config = dict(
    hidden_size=192,
    d_expert=64,
    d_shared_expert=64,
    moe_layers=[0, 1, 2, 3, 4, 5, 6, 7, 8],
    normalize_top_k=False,
    router_logit_norm=1.0,
    lr_router=0.00187,
    optimizer='muon',
    learning_rate=0.0123,
    max_grad_norm=1.0,
    max_seq_len=256,
    max_steps=4882,
    dataset='wikipedia_en',
)
Below are experts of layer 6 (counted from 0) of a mixture-of-experts language model. Rows are named router (the router's row for the expert), up (a neuron's input weights, with its number) and show model dimensions 0-191. Each number is 50 + 15 x the weight over its row's rms, rounded and kept within 0 to 99.
After each expert's rows: "gets" lists some tokens that make up at least twice as much of what it gets as of all text. This comes from a sample of Wikipedia text that the model never trained on. Tokens count by the router's weight.

# expert 166
router:63 39 55 33 60 67 79 14 46 74 54 47 62 58 13 76 36 58 63 36 69 62 50 35 46 35 39 66 73 54 42 49 44 57 53 56 48 42 55 57 50 43 59 66 39 45 31 27 52 41 58 53 47 72 17 69 49 34 75 28 31 44 29 53 80 42 54 53 37 49 58 59 71 64 42 38 64 66 53 41 67 55 22 41 65 49 56 45 62 43 36 52 79 41 17 35 58 40 63 39 37 46 66 41 55 55 53 31 58 40 56 64 35 54 46 47 67 60 61 35 52 53 65 60 75 67 53 66 54 30 46 67 37 61 28 35 73 45 67 34 34 43 33 61 67 57 33 59 17 69 60 67 44 46 64 34 15 31 28 40 82 53 46 44 71 65 47 27 21 43 50 49 40 42 68 32 47 32 27 66 69 36 59 39 74 54 59 83 72 72 48 38
up0:66 40 47 23 70 55 31 74 61 39 38 38 41 56 51 37 72 45 62 67 60 47 53 69 33 55 42 55 42 84 33 33 41 36 63 72 80 85 32 33 57 30 65 45 53 42 52 46 59 74 63 39 36 62 28 44 75 44 75 76 50 57 43 57 40 51 37 47 38 42 44 36 66 34 44 28 73 41 61 51 27 37 57 44 54 69 39 58 72 48 66 60 66 47 73 23 26 40 69 32 42 53 51 38 71 60 49 49 79 52 47 64 39 47 61 54 57 45 66 48 36 66 36 54 36 46 56 54 49 44 27 61 49 36 40 61 35 62 75 78 67 33 36 46 67 57 63 52 35 40 41 50 69 42 29 67 64 55 09 23 80 39 52 40 57 38 41 60 20 65 46 87 78 51 58 47 64 69 49 84 34 32 66 58 55 34 39 32 45 46 70 46
gets: " A", " E", " O", " I", "A", " U"

# expert 254
router:47 65 75 56 66 49 26 56 56 55 57 63 52 30 39 28 36 59 29 52 49 76 83 38 47 58 38 44 43 84 62 19 41 28 54 54 46 46 40 35 45 26 59 24 45 53 62 37 45 52 48 55 69 47 53 92 69 76 69 51 76 33 68 50 56 38 39 58 46 39 75 49 53 17 39 56 51 63 49 37 72 44 46 37 51 43 38 35 50 51 32 25 51 40 07 72 30 61 47 45 50 53 82 30 33 58 44 36 43 61 46 70 32 77 51 60 54 67 73 51 30 51 70 32 58 43 70 61 32 47 53 53 39 35 49 49 52 57 66 56 64 54 44 58 74 62 91 56 12 46 22 64 49 66 42 40 65 80 63 48 68 54 57 69 75 49 50 47 59 51 62 36 53 57 56 56 32 44 33 37 66 70 76 42 40 60 53 50 49 72 65 44
up0:62 29 36 24 40 88 35 39 54 56 43 40 43 39 34 44 57 63 46 24 55 59 58 25 49 37 71 57 75 56 47 71 67 41 39 45 44 35 44 51 45 31 68 50 43 57 57 50 49 52 37 48 56 60 32 64 87 60 53 65 52 19 45 57 75 60 46 41 54 39 23 22 37 46 39 79 69 48 40 85 33 42 82 23 45 62 43 62 35 46 62 32 59 51 28 36 51 59 43 42 36 49 59 52 53 66 45 70 19 46 37 73 52 15 39 57 18 46 25 55 90 52 36 60 52 58 57 60 39 35 53 67 56 30 50 45 30 55 30 10 32 48 60 67 34 42 50 24 28 47 49 42 44 39 50 37 48 57 53 54 43 37 44 43 59 56 68 46 35 49 22 50 58 51 46 38 33 35 79 32 47 42 30 20 44 31 63 57 31 24 55 39
gets: "-", "S", "N", "D", " (", "C"

# expert 43
router:63 48 67 66 49 56 47 68 62 44 70 70 48 40 33 25 59 18 33 74 69 63 77 55 53 55 39 45 52 62 54 23 42 52 68 87 51 42 62 54 53 26 63 21 30 58 41 21 49 56 73 49 64 70 74 47 53 61 80 51 59 41 58 31 50 57 59 51 52 57 55 49 62 67 21 60 59 53 39 57 77 49 31 34 35 51 25 21 62 41 48 33 60 40 56 69 46 77 28 54 41 68 87 54 58 44 44 38 63 47 53 56 57 46 36 32 62 89 35 59 42 52 63 70 61 46 56 45 42 29 51 39 22 62 36 46 50 51 62 61 30 45 45 85 66 21 71 53 63 31 33 70 43 64 61 46 53 50 77 39 60 64 36 37 61 51 46 71 49 56 61 51 38 66 79 58 65 68 44 39 42 67 74 32 58 63 43 41 29 66 18 37
up0:30 35 57 82 50 69 45 29 53 53 77 33 43 45 81 78 34 38 50 39 59 61 62 58 67 72 34 66 55 38 40 57 59 68 27 64 49 78 66 54 59 61 46 62 65 48 54 49 26 70 33 49 38 45 30 55 55 55 52 72 42 58 48 57 47 18 55 47 67 57 40 72 76 67 33 65 52 54 53 39 54 32 77 62 64 57 47 45 51 63 70 47 31 36 44 64 72 55 28 39 30 43 59 41 35 32 54 42 61 22 50 22 45 31 63 57 33 51 31 44 22 21 68 46 62 67 17 67 50 58 44 18 47 53 31 53 52 20 54 27 54 54 20 70 42 49 46 64 54 39 51 42 48 64 68 43 15 40 20 36 62 43 42 30 35 64 36 79 45 62 57 59 32 52 44 49 45 42 52 51 61 24 78 31 49 53 27 42 56 31 29 34
gets: ".", "E", "N", "S", "D", "V"

# expert 35
router:34 37 50 38 71 52 57 50 35 44 33 75 54 44 49 18 29 58 25 65 58 69 41 76 51 55 42 40 30 38 44 63 29 74 44 59 46 67 19 41 35 56 69 44 40 28 38 23 59 48 36 43 38 53 37 39 20 56 32 71 53 50 57 52 53 58 54 74 65 35 70 74 57 50 47 66 53 41 50 87 47 39 35 51 49 39 36 64 59 52 66 52 28 44 70 49 51 54 41 48 56 72 56 49 56 70 64 43 07 65 30 63 39 54 48 58 52 53 62 34 85 79 26 27 29 75 48 58 49 57 43 53 52 08 40 60 43 59 47 28 40 60 41 66 47 59 66 64 40 45 44 27 73 55 80 46 44 49 54 30 58 70 62 47 30 65 58 55 67 43 49 79 71 45 53 49 23 46 43 54 60 82 31 26 58 73 77 67 47 34 60 62
up0:50 68 18 54 55 37 56 57 47 83 61 62 34 50 56 37 56 60 42 60 65 54 80 61 53 37 41 54 52 47 72 90 84 53 46 41 11 71 56 59 53 68 89 63 50 51 46 62 56 55 62 58 42 21 32 29 63 44 40 55 62 39 41 69 14 58 56 67 31 23 30 53 40 31 52 63 59 61 42 36 39 63 29 49 49 40 25 55 23 54 51 46 47 63 37 52 58 48 28 51 62 04 53 59 58 65 47 82 80 43 48 53 33 53 57 64 61 47 46 37 65 55 72 68 54 61 44 71 54 84 39 68 59 35 66 55 27 40 56 36 32 63 27 53 50 28 52 52 33 53 56 36 38 69 53 73 26 29 68 70 71 49 44 47 43 40 52 42 52 32 72 70 53 32 52 65 45 34 39 40 51 57 73 55 50 59 35 36 61 30 49 36
gets: "|", " |", ";", " Set", " 3;", " 5;"

# expert 233
router:45 29 56 45 66 49 35 50 70 59 61 72 75 59 32 30 43 48 37 41 64 74 64 72 40 43 44 66 71 63 39 56 47 38 67 37 50 36 42 27 26 35 52 51 34 58 41 28 52 53 56 73 45 61 27 77 58 62 67 52 47 76 72 39 60 45 54 32 33 45 34 56 73 44 32 70 46 47 66 34 73 40 41 32 63 52 57 21 53 49 38 39 73 42 08 74 49 73 42 65 35 43 70 34 32 58 58 27 63 12 42 69 66 64 64 53 42 56 52 42 64 65 61 40 72 57 50 79 54 51 50 58 40 47 31 48 48 75 66 37 71 41 45 57 79 27 56 58 37 85 39 62 31 56 46 25 31 41 46 24 78 81 25 55 47 61 36 44 54 56 65 40 47 43 75 60 59 40 42 51 54 40 69 49 60 71 58 80 63 47 46 62
up0:40 57 44 69 84 46 34 16 65 59 41 57 52 50 85 68 54 45 55 52 31 64 40 37 33 49 62 39 25 78 31 68 42 47 44 52 48 54 53 59 62 37 39 49 29 82 51 56 66 34 32 60 45 53 65 50 59 49 60 47 36 58 50 53 65 36 41 60 69 39 55 76 57 56 58 53 32 39 63 39 45 26 38 25 69 48 43 13 39 47 43 70 64 78 46 77 71 52 65 43 39 42 54 54 38 47 58 25 61 44 63 45 66 51 69 59 45 44 55 76 44 48 41 43 45 67 69 47 37 59 36 55 49 26 31 38 52 26 49 43 54 53 18 32 73 46 88 57 78 61 62 52 57 05 37 35 41 49 37 46 10 50 42 26 59 57 41 41 50 15 45 48 59 35 46 60 43 00 35 33 45 55 37 57 40 74 64 52 45 41 64 55
gets: " R", " L", " K", " M", " N", " D"

# expert 89
router:59 68 57 74 57 68 80 45 70 45 51 57 34 43 58 50 56 65 57 39 47 32 35 66 65 79 38 53 59 39 68 50 45 48 47 50 54 50 40 54 49 59 53 34 20 60 48 51 60 79 38 58 40 68 66 46 64 63 58 40 52 49 48 32 31 66 31 63 25 52 67 39 49 35 47 64 70 18 46 67 32 54 76 37 64 77 37 35 80 59 24 27 46 65 56 57 45 43 58 68 45 15 70 33 68 54 39 34 52 65 47 65 43 59 62 62 65 44 30 52 55 52 39 38 69 56 42 43 59 63 56 43 37 59 73 47 68 51 69 59 63 74 57 65 13 52 68 68 71 55 26 67 60 28 72 60 54 54 45 57 08 72 45 42 33 52 63 60 30 91 62 46 65 59 24 35 67 66 39 61 30 34 43 53 42 57 47 63 16 83 52 47
up0:64 79 41 36 48 48 69 53 21 54 24 38 54 33 45 49 52 42 58 27 31 64 58 56 40 19 41 42 45 67 63 67 50 56 52 08 56 39 49 54 51 45 38 52 51 38 41 23 32 66 14 32 53 51 44 33 34 33 55 24 71 61 43 58 48 51 50 62 65 53 56 82 70 48 43 42 40 03 39 39 66 60 61 55 40 66 51 67 33 37 19 56 39 30 55 57 46 72 28 51 74 71 33 51 70 51 64 88 38 28 45 26 61 71 37 45 36 38 61 41 62 61 36 43 35 60 64 47 60 26 37 21 42 24 50 46 62 35 44 38 63 60 60 55 61 55 56 69 56 42 64 41 54 33 46 79 67 25 54 60 42 28 29 53 65 50 53 45 45 35 75 60 40 50 37 35 63 24 61 22 51 44 53 44 35 47 49 40 43 87 42 39
gets: "'", " one", " Education", "’", " Parent", " Occupation"

# expert 170
router:53 43 45 42 35 36 58 47 33 82 48 42 52 70 34 64 59 51 55 30 36 63 34 10 60 45 35 39 60 64 68 34 51 57 33 74 49 76 62 65 37 35 32 59 37 39 45 30 57 70 65 61 60 70 51 34 51 53 59 29 55 64 38 59 62 68 45 44 35 67 56 83 33 53 33 25 45 44 45 58 38 38 50 44 78 63 49 41 79 65 16 50 74 43 51 42 53 50 69 25 63 46 38 46 56 45 50 57 64 16 49 54 31 51 44 38 41 77 71 70 52 46 64 27 55 57 71 45 65 26 34 55 51 70 27 50 56 47 46 79 59 54 32 52 26 46 77 54 48 56 44 62 36 44 57 27 66 40 40 83 47 39 35 33 63 48 70 49 53 51 52 23 56 55 22 56 68 12 48 64 36 56 49 34 56 54 66 45 87 92 51 56
up0:37 45 45 86 66 45 45 78 43 68 43 72 67 38 54 54 40 46 67 19 45 62 41 56 39 47 58 26 49 63 60 36 29 51 47 43 59 59 17 48 35 51 70 47 25 07 47 68 44 73 20 42 63 59 24 46 39 51 71 31 57 59 43 48 48 35 70 38 72 40 44 50 53 57 27 53 64 44 54 46 31 44 21 57 47 71 30 52 53 49 60 30 45 41 38 54 67 39 38 73 36 60 56 52 49 80 68 62 60 12 53 16 22 46 47 45 51 42 65 65 51 24 72 37 48 56 39 59 43 45 49 58 63 37 20 49 37 80 62 17 58 31 36 65 54 56 43 72 38 45 40 25 63 65 86 48 45 30 35 57 62 52 64 49 45 29 47 60 44 47 51 63 59 28 37 35 79 36 45 25 23 63 55 55 46 45 57 53 48 33 26 45
gets: " A", "A", " a", " E", " La", " New"

# expert 240
router:42 31 41 21 71 43 56 58 44 45 38 75 57 68 56 56 29 56 36 57 59 45 46 45 31 31 61 63 34 22 52 43 43 71 32 72 48 38 30 50 36 32 46 21 45 21 57 31 58 48 33 35 50 49 39 48 43 68 45 29 48 51 44 57 58 47 35 38 65 75 62 61 61 81 43 70 49 68 54 78 48 46 50 46 70 38 28 33 57 60 71 52 31 64 62 45 45 56 41 61 59 75 69 63 52 68 19 35 51 56 76 65 45 44 68 68 41 40 44 26 58 22 34 48 38 51 68 58 34 51 45 52 31 43 25 36 54 46 32 46 71 65 45 72 29 40 52 65 26 41 55 28 38 67 58 49 56 32 39 51 82 37 18 48 48 59 32 42 56 48 77 78 48 27 36 57 48 39 73 47 16 26 36 34 56 77 57 34 66 81 35 72
up0:57 38 69 64 34 43 55 17 54 45 41 61 38 43 65 49 39 40 40 28 62 51 59 41 22 69 43 50 55 52 65 50 45 43 18 74 47 53 55 58 34 48 40 45 70 30 50 42 72 43 77 77 62 44 69 39 43 40 38 45 47 36 60 43 28 18 38 64 32 10 51 44 75 33 51 27 62 90 59 56 42 68 66 37 61 68 66 46 56 54 35 47 42 60 58 40 47 79 50 49 50 35 92 77 33 30 52 51 78 62 64 65 41 58 42 51 71 45 62 77 71 38 60 59 27 49 38 43 28 65 44 56 43 52 75 55 44 44 33 58 52 37 25 57 53 47 85 45 26 71 55 30 73 55 43 29 46 56 37 32 59 52 53 57 48 28 67 35 51 48 39 48 61 80 63 75 48 53 62 47 61 63 65 49 49 13 48 33 62 39 47 80
gets: "|", " |", "=", "-", ":", ";"